config.yaml
num_hidden_layers: 8
hidden_size: 224
n_experts: 80
experts_per_token: 6
d_expert: 96
d_shared_expert: 0
hidden_act: "squared_relu"
moe_layers: [1, 2, 3, 4, 5, 6, 7]
router_score: "sigmoid"
normalize_top_k: true
routed_scale: 1.0
balance_loss: 0.0022
balance_bias: true
init_std_router: 0.0353
lr_router: 0.000265
vocab_size: 10401
norm: "layernorm"
norm_eps: 1e-06
tie_word_embeddings: "early"
optimizer: "muon_variant"
learning_rate: 0.00903
beta1: 0.93
batch_tokens: [32768, 65536, 98304]
max_seq_len: 1024
train_tokens: 419800000
max_steps: 6469
dataset: "wikipedia_en"
Below are experts of layer 3 (counted from 0) of a mixture-of-experts language model. Rows are named up (a neuron's input weights, with its number) and show model dimensions 112-223. Each number is 128 + 32 x the weight over its row's rms, rounded and kept within 0 to 255.
Before each expert's rows: "comes after" lists some tokens at least twice as common just before its tokens as in all text. This comes from a sample of Wikipedia text that the model never trained on. Tokens count by the router's weight.

# expert 43
comes after: "the ", "of ", "a ", "and ", ": ", "("
up5 [ 92  83  98  82  82 102 159 109  70 158 118  88 161 134 174 160 134 156 144  95 116 133  55  96 117 128 109  51  68 146 157 129 138 134 122 155  97 127 107 128 109 126  95 115  92 139 138  94 151 165 156  94 101  99 113 157 170 112  85 172  99  92 103 155 164  72  49 109 155 149 143  58  28 135 128 137 110 168 180 107 165 106  91 109 119 120 124 139 125 167 222 108 203 125 154 124 150 206 136 112  75 112 113 139  92 116 151 131 151 121 120 100]
up6 [156 165  84 126  82  92 168 154 115 115 124 107 106 110 166 113 133  94 144 136 143  90 147 133 119 137 137  86 136  87  86 125 115 130 142 123 116 117 179 135  98 155 140 147 128 115 101 172 164 124 122 195 129  92 141 133  73 115 124 111  99 110 132  85 194 104 179 169 164 133  99 128 159  97  36 110 113 183 137 157 144  86 122  76 109  91 113 154 133 101 135 117 151 127 140 164 117 151  75 111 106 160 147 174 130 191  97  57  72  86 123 171]
up7 [153 121 115 104 122 114 137  97 102  89 145 137  89  77  39 115 167  92  75 139 153 131 135 120 114 158 107  99 151 113  69 106  99 123 111 125 128 150 172 116 131  90  74 153 179  95 180 126 162 138 130 111 106  91 182 182 160 133 133 116 128 137 151 124 174 152 137 133 126 115 166 121 143 176 119  80 127  86 113 147 118 164 159 101  78 100 109 158 171 101 142  74 127 112 115 158 209 156 142 121 131  85 147 127  64 149 122 148 139 149 113 141]
up8 [141 181 143 158  67 117  59 126 100 143 137 119  99 114 106 142 123 115 158 126 154 117  76 113  99 130 160 149 155 173 128  90 161 127  98  94 172 143 127 100 139 150 142 147 150 105  53 175 158 153 164 102 133 152 163 106  87 151  87 128 126 126 127 127 134 103 111 146  87  61 115 129 190 138 114 155 122 184  92 135 197 176 108 107 162 106  96 153  98 126 110 105 114 157  96  55  79 119 148  93 184  44 102 171 116 148  92 120 154  98 132 120]

# expert 17
comes after: "| ", ") ", ")", " ", "|", "\" "
up2 [127 144 199 132 115 164 156 118 107  87 163  83 121 113 107  71 100 116 189 122 128 120 147 125 143 181  91 160 116 124 141 174 113  93 140 147  82 107 127 128 157  50  97 111 203 180  99 148 120 103 133 121 147 122 174 121  81 102 112 167 147 175 166 133 125 142 107 148 174 119 112 129  98  97 203 178  70  97 138 120 120  67 144 135 180 142 113 140 116 147 126  76 167 130 160 139  87 160  94  39 130 139 190 142 130 170 145 152 150 104 110 135]
up3 [110 102 104 143 116 137 109 147  83 107 140 150  97  63 183 193 110 147 136  97 129 112  95 106 150  11 125 132 105 107 151 131  71 157 104 106 184 121 162 104 136 144 113 101 130 116 144  85 111 152 147  93 114 198 191 135 128 123 112 151 131 168 179 182 100 185 130  80 157 170 112 120  86 105  99  69 149 112 163 110 143 137 156 125  68 154  99 108  80 117 136 105 165  88 174  87 139 113  98  77 159 146 123 150 128  91 151 129 150 155  82 109]
up4 [105 111 123  96 141 143 131 147 144 154 152 158 140 160  69 131  69 101 145 110 104 176 128  78 111 134 121  92 153 100 134 100 135 150 134 124  87 115 172 163 168 205  92 157 104 105 141  88 146 131  96  62 157 146 131 156 164 137  86 170 145 119  83 118 118 135 125 148 138 111 183 121 127 112  60 149 119 114  61 147 145 179 184 143 202 158 177  33 133 172 144  67 137 110 151 145 113 132  99 173 148 137  96 187 130 147  97  96 112 121 114 128]
up5 [168 111 116 113 104  86  84  80 157 108 135 162 215 117 106 124  63 154 157 132 184 154 111 131 163 189 179  94 125 133  71 150 156  69 200 130 189 120 129 207  57 158 129 125 117 184 107 126  81 113 109  80 102  96 155 160 111 138  87  75 154 107 137 156 140 120 200 152 140 124  95 142 137 154 120 142 109 154  97 142 156  69 104 107 105  89  91  94 156  96 124  86 119 121  88 144 140  95  73 153 103 162 174 115 102 146  90 131 146 171  84 134]

# expert 53
comes after: "| ", ".", "–", "201", "200", ","
up2 [166  99 122 179 132 174 187  95 110 101 178  94  99 164 152 174 123 130 180 150 118  81 140 143 122 119  87 131 153 156 124 103 167 146 114  99  93 140  97 106 147 148 128  80 132 108 144 124 114 138  87  60 129 111 139 180 116 187  75 144 146 104 158 146 109 133  69  89 100 112 141  79  90 126 131 114 151 152 142 197 163  89 137  87 182  56 100 135 193 176 120 155 129 185 145 106 132 143 122 161 148  81 157 103 113 101 129 126  68 130 154 124]
up3 [166  96 153 123 179 109 213 139 100 176 101 128 147 144 154 101 129 138 141 138 123  91 164 154 134  76 139 115  96 119 112  92 139 111 106  95 137 148 172 151 162 112  98  92 128 155 115 182  83  82 147 148 113 161  96  70  67 110 145 197 128 106 172 143 172 114 105 143 101 189 140 176 135 114 132 137 181 176  99 144 167  85  45 133 134 161 130 186 148 134 104 131  78 159  79  99 171 140  83  77 149 133 137 126 166 124 152 112 146  90 149  95]
up4 [131 130  99 132 161  85 132  86 157 151 172 112 137  89 117  93  97 101  63 138 137 134 146 109 161 188 176 166 139 137  92 134 130 101 181 136 140 144 131  87 130  74 156 117 123 192 128 168  55 225 141 120 175 163 149 186 146 130 149 135  98 122  70 143 131 114 113 115 100 129 126  67 156 118 119 135 138 148  85 114  94 131 119 137 131 109 162 131  84 138  54 138  85 183  85 165 155 133 161 125  80  86 180  86 125 180  63 146 103 109 117 134]
up5 [108 109 112 126 105 114 125 108 134  99 135 127 113 133 154 122 107 103 181 147 171 189 110  89 164  95 121 151 123 109 146 159 182 102 120 111 105 133 135 111 111 119 149 134  63 187 160 116 128 147 131 118 130 151  95 130 128  81  76 112  96 127 110 146  99 111 155 102 148 151 144 125  82  83 169 188 132 112 153 148 148 138 151 176 102 145 120  99  86 170 137  90  68 113 105 146 121 117 171 159 190 125  85 219 121 169 131 130  98 129  88 130]

# expert 65
comes after: "of ", "'", "in ", "to ", "for ", "with "
up2 [118 160  77 143 126 100 153 121 168 172 160 113 148  84 143 135 126 144 176 182 118 102 127 125  87  99 175 131 154  98 139 101  65 137 148 118 129 177 123 107 106 104 139 157 149 164  97 167 170  86 144  88  84 114 125 123 147 128 164 136 100 130 120 158 136 125 145 131  80 124 150  84  61 128 154 172 152 142 135 119 151 127 130 219 142 174 131 105 152 139 143 153 175  78  95 157 123 129 127 140 152 141 120 111 105 104 153 202 152 164 154 121]
up3 [183 103  81 201 173 145 144  94 180 117 144 133 114 120 130 124 149 165 165 101  98 107 128 195 114 143 135  98 182 163 124 161 116 118  83  87 153 135 109 165 149 102 165 195 137 110  71 110  81 155 100 165 120 182 151 128 126 128 141 140 207  91 148 135  98 124 136 125 122  97 156 125 137 168 150 150  63 114 124 124 181 150 143 169 117 142 138 151 160  98 155 103 128  51 105 152  98 144 158 159 199  85 158  93  54  99 175 164  63  68 118 119]
up4 [152 126 104 167 102 140 141 109 130  63 107 111 112 180 129 104  85  94 163 135 149 154 176 149  55 118 193 118 169 140 152  72 110 127 120 156 110 145 142 146 144 148 130 110 171  59  75 141 140 113 100  74 196 144 167  90 129 163 161 148  80  97  75  99 109 133 121 124 102 194 167 126 154 120 116 136 155 168 115 101 118  84  84 165 158 108 146 107  50 108 124 165 145 103 131 136 152 145 184 105 120  92 123 150 151 155 113 123 134  85  49 154]
up5 [115  83  91 180 134 161 101 121  91 130 136 145  99 121 124 115  77 136 128 133 134 180 135  68 123 167 174 139 114 152 144  92  95  42 150 125 108 116  99 126 107 152 140 101 140 165 144 169 115 119 134 138 111 192 162 131 162 163  85  69 164 123 107 136  68 110 141 126 190 159 165 145 111 132 100 146 111 182 121 116 178 132  97 178 124 136 129 153 191  96 110 191 154  89 149 213 116 101  94 118 154  38 154  98 124 106 114 147 158  83 109 128]

# expert 41
comes after: "201", "–", "(", "200", "202", "199"
up5 [100 101 149 149 102 145 133 124 165 124 126 104 105 104  97 171 143  94 202 125 107 142 113 118  98  96 137 170 135 100 186  77 128  93 145 160 129 121  61 117  65 123 117 120 153 155 100 109 131 135 123 121  95 141 149 155 109 193 107 101 119 175 135 147 106 139 132 155  73 102 122 131 149 107 159  72 150 122 168 102 183 132 126 222 139 178 146 128 153 100  84 115 157 181 178 102 154 151 115 104  85 157 132 119  87 117 115 115 147 102 115  72]
up6 [130 141 130 117 126 148 135 122 131  83  98 153  85  77 160 117 160 124 173 141 108 144  87 180 137  66 111 134 150  89 163  62 118 145 135  96 164 134 108 187 108 128 121 108 122 110 123 128  73 185  80 170  86 102 120 111  89 144 130 122 139 157  93 128 117 140 151 168  41 100 136 161 174 153 114 171 104 127 151  56 185 138 178 113  96  84 119 128 145 121 119 112 120 132 141 174 174 153 165 117 181 138 132 147 124 105  70 176 109 154 135 126]
up7 [113 149 133 131  89 133 138 159 151 115  93  99  99 101 109 103 127  79 170 129 147  97 100 161 109 116 112 202 103 120  95 114 163 120  99 125 146 113 128 162 134 100 124 140  95 155  85 127 111 169  90 122 133 177 146 107 115 134 145 134 120 173  90  96 191 135 121  65 182 116 123 130  32  85 101 150 148 110 187 173 151 119 100 136  51 143 121 158 134  50 106  94  99 118 127 135 104 160 171  73  62 184 123 133 126 151 209 174 143  96 103 133]
up8 [106 150  97  77  83 136 154 152 160 128 117 114  78 138 143 151 155 152 205 147 118 124 159 105 127  74  95 148 137 210 154 142 148 159  86 115 148 140  65 103 125 158 145  97  88 133 118  73 119 119 129  73 129 161 122 155 197 156 131 112 143 141 110 136  60 139 152 143 132 145 115 143  74 139 129 117  96 110  58 160 178 117 151 135 176 159  82 114  73 117 150 113 170  83 135  98 110 115 134 147 141 165 142 118 137 141 146 114 150 136 140 120]

# expert 29
comes after: "the ", "a ", "his ", "The ", "s ", "to "
up1 [128 142 161 165  59 149 174 165 111  96  90  81 170 187 123 130 173 146 151 139 101  75 130  83 113 128 165  91  94 121 141  70 161 154 130 144 165 155 107 160 127 129  98 199  57  76 153 108 137 108 150 126 107  40 126 144 147 159 138 169 177 137  98 103  71 101  83 123 142 122  73 213 173  61 168 132 140  94  85 161  90 129 162 156  35 105 140 142 130 134 112 141  88 110 175 111 132 128 148 146 143 146  76 130 153 174 168 127 142 129 101 122]
up2 [164 110 104 100 127 150 151  90 134 126 111 117 169  79  98  48 115 156 141 117  99 131 120  58 167  93 192 148 157 101 146 163 170 123 123 130 109 109 118 124  62 106 136 131  77 100 127 152  68 126 120  92 115 177 141 123 136 138 152  84  89 101 147 137 144 105  94 123  82 136 114 172 147 127  87 142 165  57  83 140 115 116 148 193 141  77 148 132 126 131 170 143 158 115 143 175 136 131 139 118 132 165 123 139 127 112 114 142 134  76 183 112]
up3 [122 133 113 104  42  97 106 174 180 126  99  91 140 146 129 110 107 118 154 142 143 174 174 186  66 107 111  67 138 194  94 119 135 144  82  97 172  84 128 144 132 137  93 144 121 110  88 168 172 137  96  89 143  60 121 142 152 141 153 188 193  63 168 113 141 116 136 156 137 118 169 125  83 103 115 119 109 134 126 107  99  96 125 149 100 168 144 199 134 146 151 151 161  71 134 105 102  86 176 171 134 174 164  96 139  84 110 159 165 139 166  90]
up4 [121 115 127 130  92 116 115 103 191 126 169  88 184  63 117 150 108 134 128 149 123 127 143 104 123 185 175 131  66  88 148 128 185 122 138  85 113 189 116 133 161 160 131 146  74  99 146 189 149 138 132 129 118  50 124 116 109 172 155 157 134  96 117 100  93  54 141 169 101  75 139  99 115 195  94 121 126 154  87 151 146 117  76 139  87 197 143 125  83  66 116  99 148 123 172  82 148 153 128 167 147 146 128 173 142 110 113 114 130 135 152 174]

# expert 59
comes after: "\n", "in ", "(", "–", "In ", "201"
up5 [128 153  45 107 141 154 138 143 142  81 146 148  94 141 117 141  98 164 104  89 158 186  85  77  80 143 130 161 117 152 177 118 113 164 128 120  92 107 154 123 140 192 111 147 146 146 166 119  68 208 108  98 174  84 176 116 152 125  87 132 120 137 110 144 115 124  95  82 159 131  74 121 102 119 128 173 120 144 163 130 113 161 150 160 148 177 113  89 144 175  52 144 128 151 164 168  98 118 122 151  83 126 167 140 160 123 134 104 170 114 122 151]
up6 [122 175 143 129 122 132 140 142 164  90 145 127 125  88 177 155 143 128 132  90 138 109 128 126 106 144 113 167 136 150 152 102 107 117  95 145 106 125 144 137 142  97  95 166  78 107 137 190 132 167 111 141 118 127 155 108 115  73  53  76 144 141  77 163  87  86 143 112 114 158 146 126 112 146 118 174 156  82  98 111 102  81  96 127 182 102  94  99 206  93 162 165  98 102 116 121 157 180  94 149 136  89 158 103 138 175  80 164  76 107 111  95]
up7 [137 151 187 132 110 134 176 181 116 157 130 141 105  72 136 106 184 119 145 143 163 142 138 105 105  93 179 111 170 180 162 102  71  99 103 130  92 131 110 115 111 162 169 116  91 124  98 121 166 148 112 155 101 123  98 102 135 129  68 107 117 102 140 163 115 143 143 162 101 140 160  93  79 139 141 136 113 109  87 147  22  69 128 155 145  97 135 100 167 130 112 162 129 144 148 117 171 172 134 187 132 133 106 143 119 157  92  84 140 122 117 151]
up8 [122  92  77 138 183 139 143 134 110  90  79 121 118 136 130 116 149  88 133 167 107 107 130 116 162  62  94  72 178  81  83  92 133 115  77  78  90 122 142 115  59 133 158 136 126 141 159 136  95 172 131 142 152 179 116 168 126  98 148 113 132 151 175 161 146 120 127 119 148 199 121 166 108 118 158 136 115 160 166  97 147 149 178 118 166 160 142 138 152 170 123  72 161 107 137  98 128 128  66 146 124 178  96 111 140 159 107 108 116 135 128  87]

# expert 37
comes after: "| ", "1", "2", "(", "he ", "3"
up5 [132  88 155  99 115  98 105 167 104  81 108 140 149 144 162 108 172  34 181  87 188 107 148 215 144 113 149 116 129 139 140 109 120 129 123 109 114 163 147 145 143 117 120 129 104 112 111  79 126 118  84 131 120 137 170 124 114 121 141  98 153 139 104 149 157 176 111 104 136 160 120  91 155 153 113  54  40 103 165 128  80 168 133 135 125  47 128 137 104 147 120 155 110 143 133 117 149 194 142  97  97 139  42 163 134 145 168 121 105  78 126 138]
up6 [172 163 134 168  63 121 155 139 110 136 130  43 131 181 162 115 135 132 138 126 148 120 137 110 120 134 134  53 106 119 165 153 148 198 120  93 152 126 152 139 133 148 120 106 119 110  69  91 100  65  85 108 169 126 179  85 129 120  57 106 160 142 145 156  88 117 144 152  82 113 200 132 134 177 142 117  86  91  87 127  67  87 128 152 117 164 140 135 113 115 156 132 121 153 125 145 157 151  99 176 197  97 102 137 199 171 159 118  64 143  83  86]
up7 [170  94 196 146 129 132 174  86 136  67 157  88  85  75  95 102 102 150 154 193 130 134 116 102 156 120 136  85  87 152  97 118 187 137 149  90 143  89 128 122 149 112 183  78 111 110  94  86 138  94 138 111 133 125 135 157 112 136 135 118 134 122  86 118 135 111 131 136  68 117 146 187  81 129 109 108 144 135 152 176  78 119 159 155 137 155 123 151  97  99  61 128 141 195 172 127 120 129 167 125 145 116 134 141  85 169 166 103 124 131 102 108]
up8 [118 126 147 122 122 145  98 139  99 101 115 147 121  88 157  80  89 152  93 170  62 117 107 118 138 122 187 121 152 127 116  96 118  98 138 143  95 108  97 171 139 104  95 114 133  96 105 140  85 122  96  84 104 121 140 152 116 101  99 184 157 159 155 162  95 137  86 187 135 157 123 186 142 137 162 159 169 169 121 143 155 114 117 147 105 145 162 119 155 145 163  85  86 147  65 204 176 158 195 138  79 182  66 150 113 186 136 138  45  67 140 161]

# expert 19
comes after: "the ", "a ", "and ", "of ", "one ", "The "
up4 [171 176 131 158 146 177  74 144 109 120 183 151 154  15 138 147 111 165 122 110 113 141  94 151 108 188 168 180 186 143  96  81  66 151 153  90 179 134 166 155  94 151 104 114 131 123 130 162 121 129 121 117 152 128 126 102 112 118 139 136 179 149 133 144 114  87  57 136 124  67 162 155  82 130 224 103 135 117  80 131 138  83 120 127 149  92 134 118 109 126 142 172 157 150 130 135 112 109 119  97 105 127 178 113 122 156 161 102  82 105 141 105]
up5 [127 113 104 116 189 150  97 124 122 164  93 135 119 137  92 114 217 103 185 127 157 129 122  95 167  98 154 119  84 138 136 150 120 119 171 116 145 115 156 175 136 106 133 141 128 172 147 102  85 140 123 122  41 176 135 110 124 143 122 101  72  87 158 123 108  96 106  91 103 107  88 180 140  87 127 107 119  79 175  56 123 103 194 113 151 124 177 115 113 131 174 174  99 145 114 132  90 119 126 162 139 155 165 101  88  74 157 173 175 102 114  90]
up6 [173 128 178 136 134 124 123  76 101 132 128 107 142 106 171 195 104 134 157 158 157 196 119 133 131 137 111 123 147 152 112 110  86 117 104 120 139 148 144 102 105 191 108 153 119 168 160 156 140 185 142 124 106 112 133  97  96  72 221 135 100 138 117 170  80  85 190  80 152 170 150 135  30 132 127 122 152  80 110 109 160 131 213 125 165 135 110 148 139 198 118 154 158  68 120 154  72  92 127 124 178 142 143  82 140  99 128 135 122  90 112 143]
up7 [128 108 137 130 102 165  94 149 126  94 115 145 117 126 125 123  85 112 177 143 136 121 134  72  88 163  81 132 139 121 117  74  80  82  93 166 177 132 148 151 101 126 155  85 112 184 160 126 116 161 123 141 105 136 153 122 100 134 145  67 163 103 133 203 150 101 160  92 101  93  89 147 119 118 105  96 140 126  86 239  88 142 159 122 147  92  87 127 140 116 132 143 123 130 130 125 109 121 117 104 178 131 124 124  98 207 168 120 166  87 140 130]

# expert 22
comes after: "the ", "a ", "was ", "is ", "The ", "-"
up1 [ 93 134 170 109 173 130 153  85 123 124  78 103  80  76 153 146 148 110 127 102 106 151 144  73  83 146  98 148  64 200 129  99 125 144 163 113  54 127 125 178 111 106 119 126  67 180  98 130 103 150  81 132 166 119 165  99 158 148 165 137 101 129 155 165 127 120  84  96 137  95 122 136  43 172  81 158 154 146 129 115 110 156 133 100 130  83  80  86 111 163  44 162 136 165 132 178 178 113 205 111  88 130 106 131 134  97 170 109 146 142 132 107]
up2 [129 121  88 124 100 133  91  50 102 169 113 122 180 158 156 134  89 181 178  95 108 149 147  94 117 132 183 144 105 160 197 121 181  96 146  87 161 154  91 108 140 149 151 145 125 125 124 140 143 132 136 115 158 129 158 156 127 130 109 115 184 142 123 126  93 169 127  91  98  95 103 105 159  85 115 152 129 113  98 209 129 124 117  97 135 183 102 117 112 104 134 153 106 141 133  93  93 118 170 166  93 153 162 131  71 156 156  72 146 108  66  56]
up3 [ 80  94  84 138  95 119  94 116 118 114 135  96  47 156 229 158  77 123 159 108 108 133 125 104 113 143 160 118  62 137 144 143 187 143 125 129 109 160 140 122  90 110 123 130 150 128 153  95  98 170 133 144 166 177 137 190 167 145 120  94 217 172 120  80 121 201 123 148 110 102 136 123 146 178 173 197  35 159 104 149 155 144 158 117  95 131  92 103 125 117 119  53 119 154 163 126  70 126  97 130  66 179 119 160 116 169 206 143 134 134  67 108]
up4 [125  90 111 117 132  71 109 110 138 182 138  91 207 136 118 112 129 118 141 172 146  68 136  98 100 174 149  58 129 106  80 110 120 134  90 121 124 208 142 192 165  96 161 147 142 123 117 185 120 113 141 157  91  95 174 135 103 187 121 110  98 160  96 133  91 170 151 165 160  51  92 127 150 131 145 130 139  86 142 176 134 123  97 106 112 154 161 178 136 129 122  75  99 179 125 136 117 154 136 148 124 105 137 135 138 148 101 185 116 142  83  95]

# expert 42
comes after: "\n", " ", ") ", "\n\n", "% ", "0 "
up2 [115  83 156 181 161 105 120 170 167 165 143 110 128 151 145 102 136 113 139 116 166  93 115 105 162 138 155 115  76  99 136 144 153 107 107  62  64  63 121  41 103 106  91 103 181 147 136  94 192  81 119 141 143 113  79  70 124  98 133  85 124 183 119 128 135 110 242 146 161 185 148 102 129 165 132 106 147 118  94  99 168 165 144 150 156 110 142 167 176  87  80 114  92 160 108 175 179  82 134 110 140 139 142 177  92 177 160 169  92 148 109 125]
up3 [ 93 150 119  95 110  97 142 132 150 106 139 137 149 143 160 152 165 196 165 139 143 154 148  61 140 117 132 160 106 109 140  75 103 201 135 116 138  83 121 201  65  99 129 117 111 180 153 175 136 108 174 160 160 110 120 137 125 128 128  94 128 114 133 131 193 142 120 149  91 183  76 183 179 100  62 135  98 155 124 105 152  73  54 105 119 126 142 166 126 151 102 192 166 151 157  83 175 165 153 153 109 208 101  60 142  99 128 130 128 141 114 174]
up4 [125 166 153 133 155  86 124 118 111 138 126 144 178 145 191 139 133  87 126 127  99 101 160 120 116  79  84 186 110  56 103  99 155 122  86 102 124 115  87 130 171  76 133 127 170  93 142 168 157 110 144  85 170 118 111 176 177 163 201 113 187 122 125 134  86  99 141 120 105 156 153  70  89 134 127 162 123 147 112  80 131 126  80 110 111 148 157 124 125  96 143 117 120  99 131 144 167 200 106  59 104 137  75  90 130 148 206 164 146 155  85  87]
up5 [131 108 163 162 192 176 161 130 106 148 162 121  77  95 103 108 100 129 155 132 136 115 128 111 151 131 175 101  79  94 128  61 119  88 112 136 110 132  86 141 100  99 175 105 107  85 141  79 138 147  97 101 154 125 117 127  69 126  65 149  84 105 167 102 133 100 133 201 138 158 108 100 134 156  88 164 150 104  99 125 125 129 122  83 141 124 104 135 132  84 183 118 153 147 102 108 175 121 216 150 116 160 222 147 150 121 113 206 104 152  72 168]

# expert 20
comes after: "\n", "0 ", "1 ", "2 ", " ", "4 "
up2 [ 73  78  92 160 141 143  78 128  86 112 182 114 108 172 144 137 151 113 163 108  94 133 116 124 182 141 119 158 131 191 136  94 178 100 147 128 147 128  99  74  84 163  98 162 125  90 176 149 179  69 130 207 109 105 196 146 138 194  98  84  74 110 125 160 114 150 141 110 138 165  89 116 123 116 134 112 121  62  98  67 155 151 160 181 100 140 162 105 105 149 131 137 124  70  85 177 159 104 122  68 135 126  84 105 161 124 158 114 117 103 155 125]
up3 [133 112 118 144  60 147 130 122 164 113 115 127 143 123 129  99 109 145 157 107 119 163 138  72 105 178 134 138 161 135  69 178 130 146  66 102 108  89  55 101 130 128 158 124 129  98 128 120  98 105 194 163 201 181 119 120 160 198 127 115 107 171 118 145 125 155 126 117 142 169 113  75 165 111 108 103  93 136  97 119 129  58 112  72 107 149 169 126 129  93 103 212  86 150 129 154 102 132 184 126 138 184 105 119  95 134 140 136 165 137  85  85]
up4 [165  91 124 215 103 147 116 144 122 117 176 161 128 161 104 114  88 184 104 101 105 111  63 135 124  82 138 115 154 137 124 144 126 160 116 129 113 120 149 112  62 130  88 195 129 197 129 105 135 138 122 124 154 126 172 118 120  75  77 146 123 167 116 157 140 123 147 134 150 175 139 140 142  53 149 122  98 124 107 140 124 126 135 140 126 106 124 133 124 129 174 127 106 106 112 148 104 158 196 148 145 129 112 179 120 145 138  35 175 139 127  94]
up5 [125 108  68 213  99 109 163 121 128 114 152 154 183 182 146  91 113 190 142 133 147 160 107 162 165 135 109 163 110 209  75  63 135 114 156 123 107 145  68 130 120  71 112 143 130  66 137 122  84 109  58 118 148 127 137 137 142 139  83 148 129 129  81 119 130 170 110 138 126 130  71 112 164 193 168 107  90  99 136  77 129  60 146 138 124 114 123 106 180 147 156 130  60 143  68 102 200  99 202 140 155 120 103 158  99 129 128 145 133 104 154  99]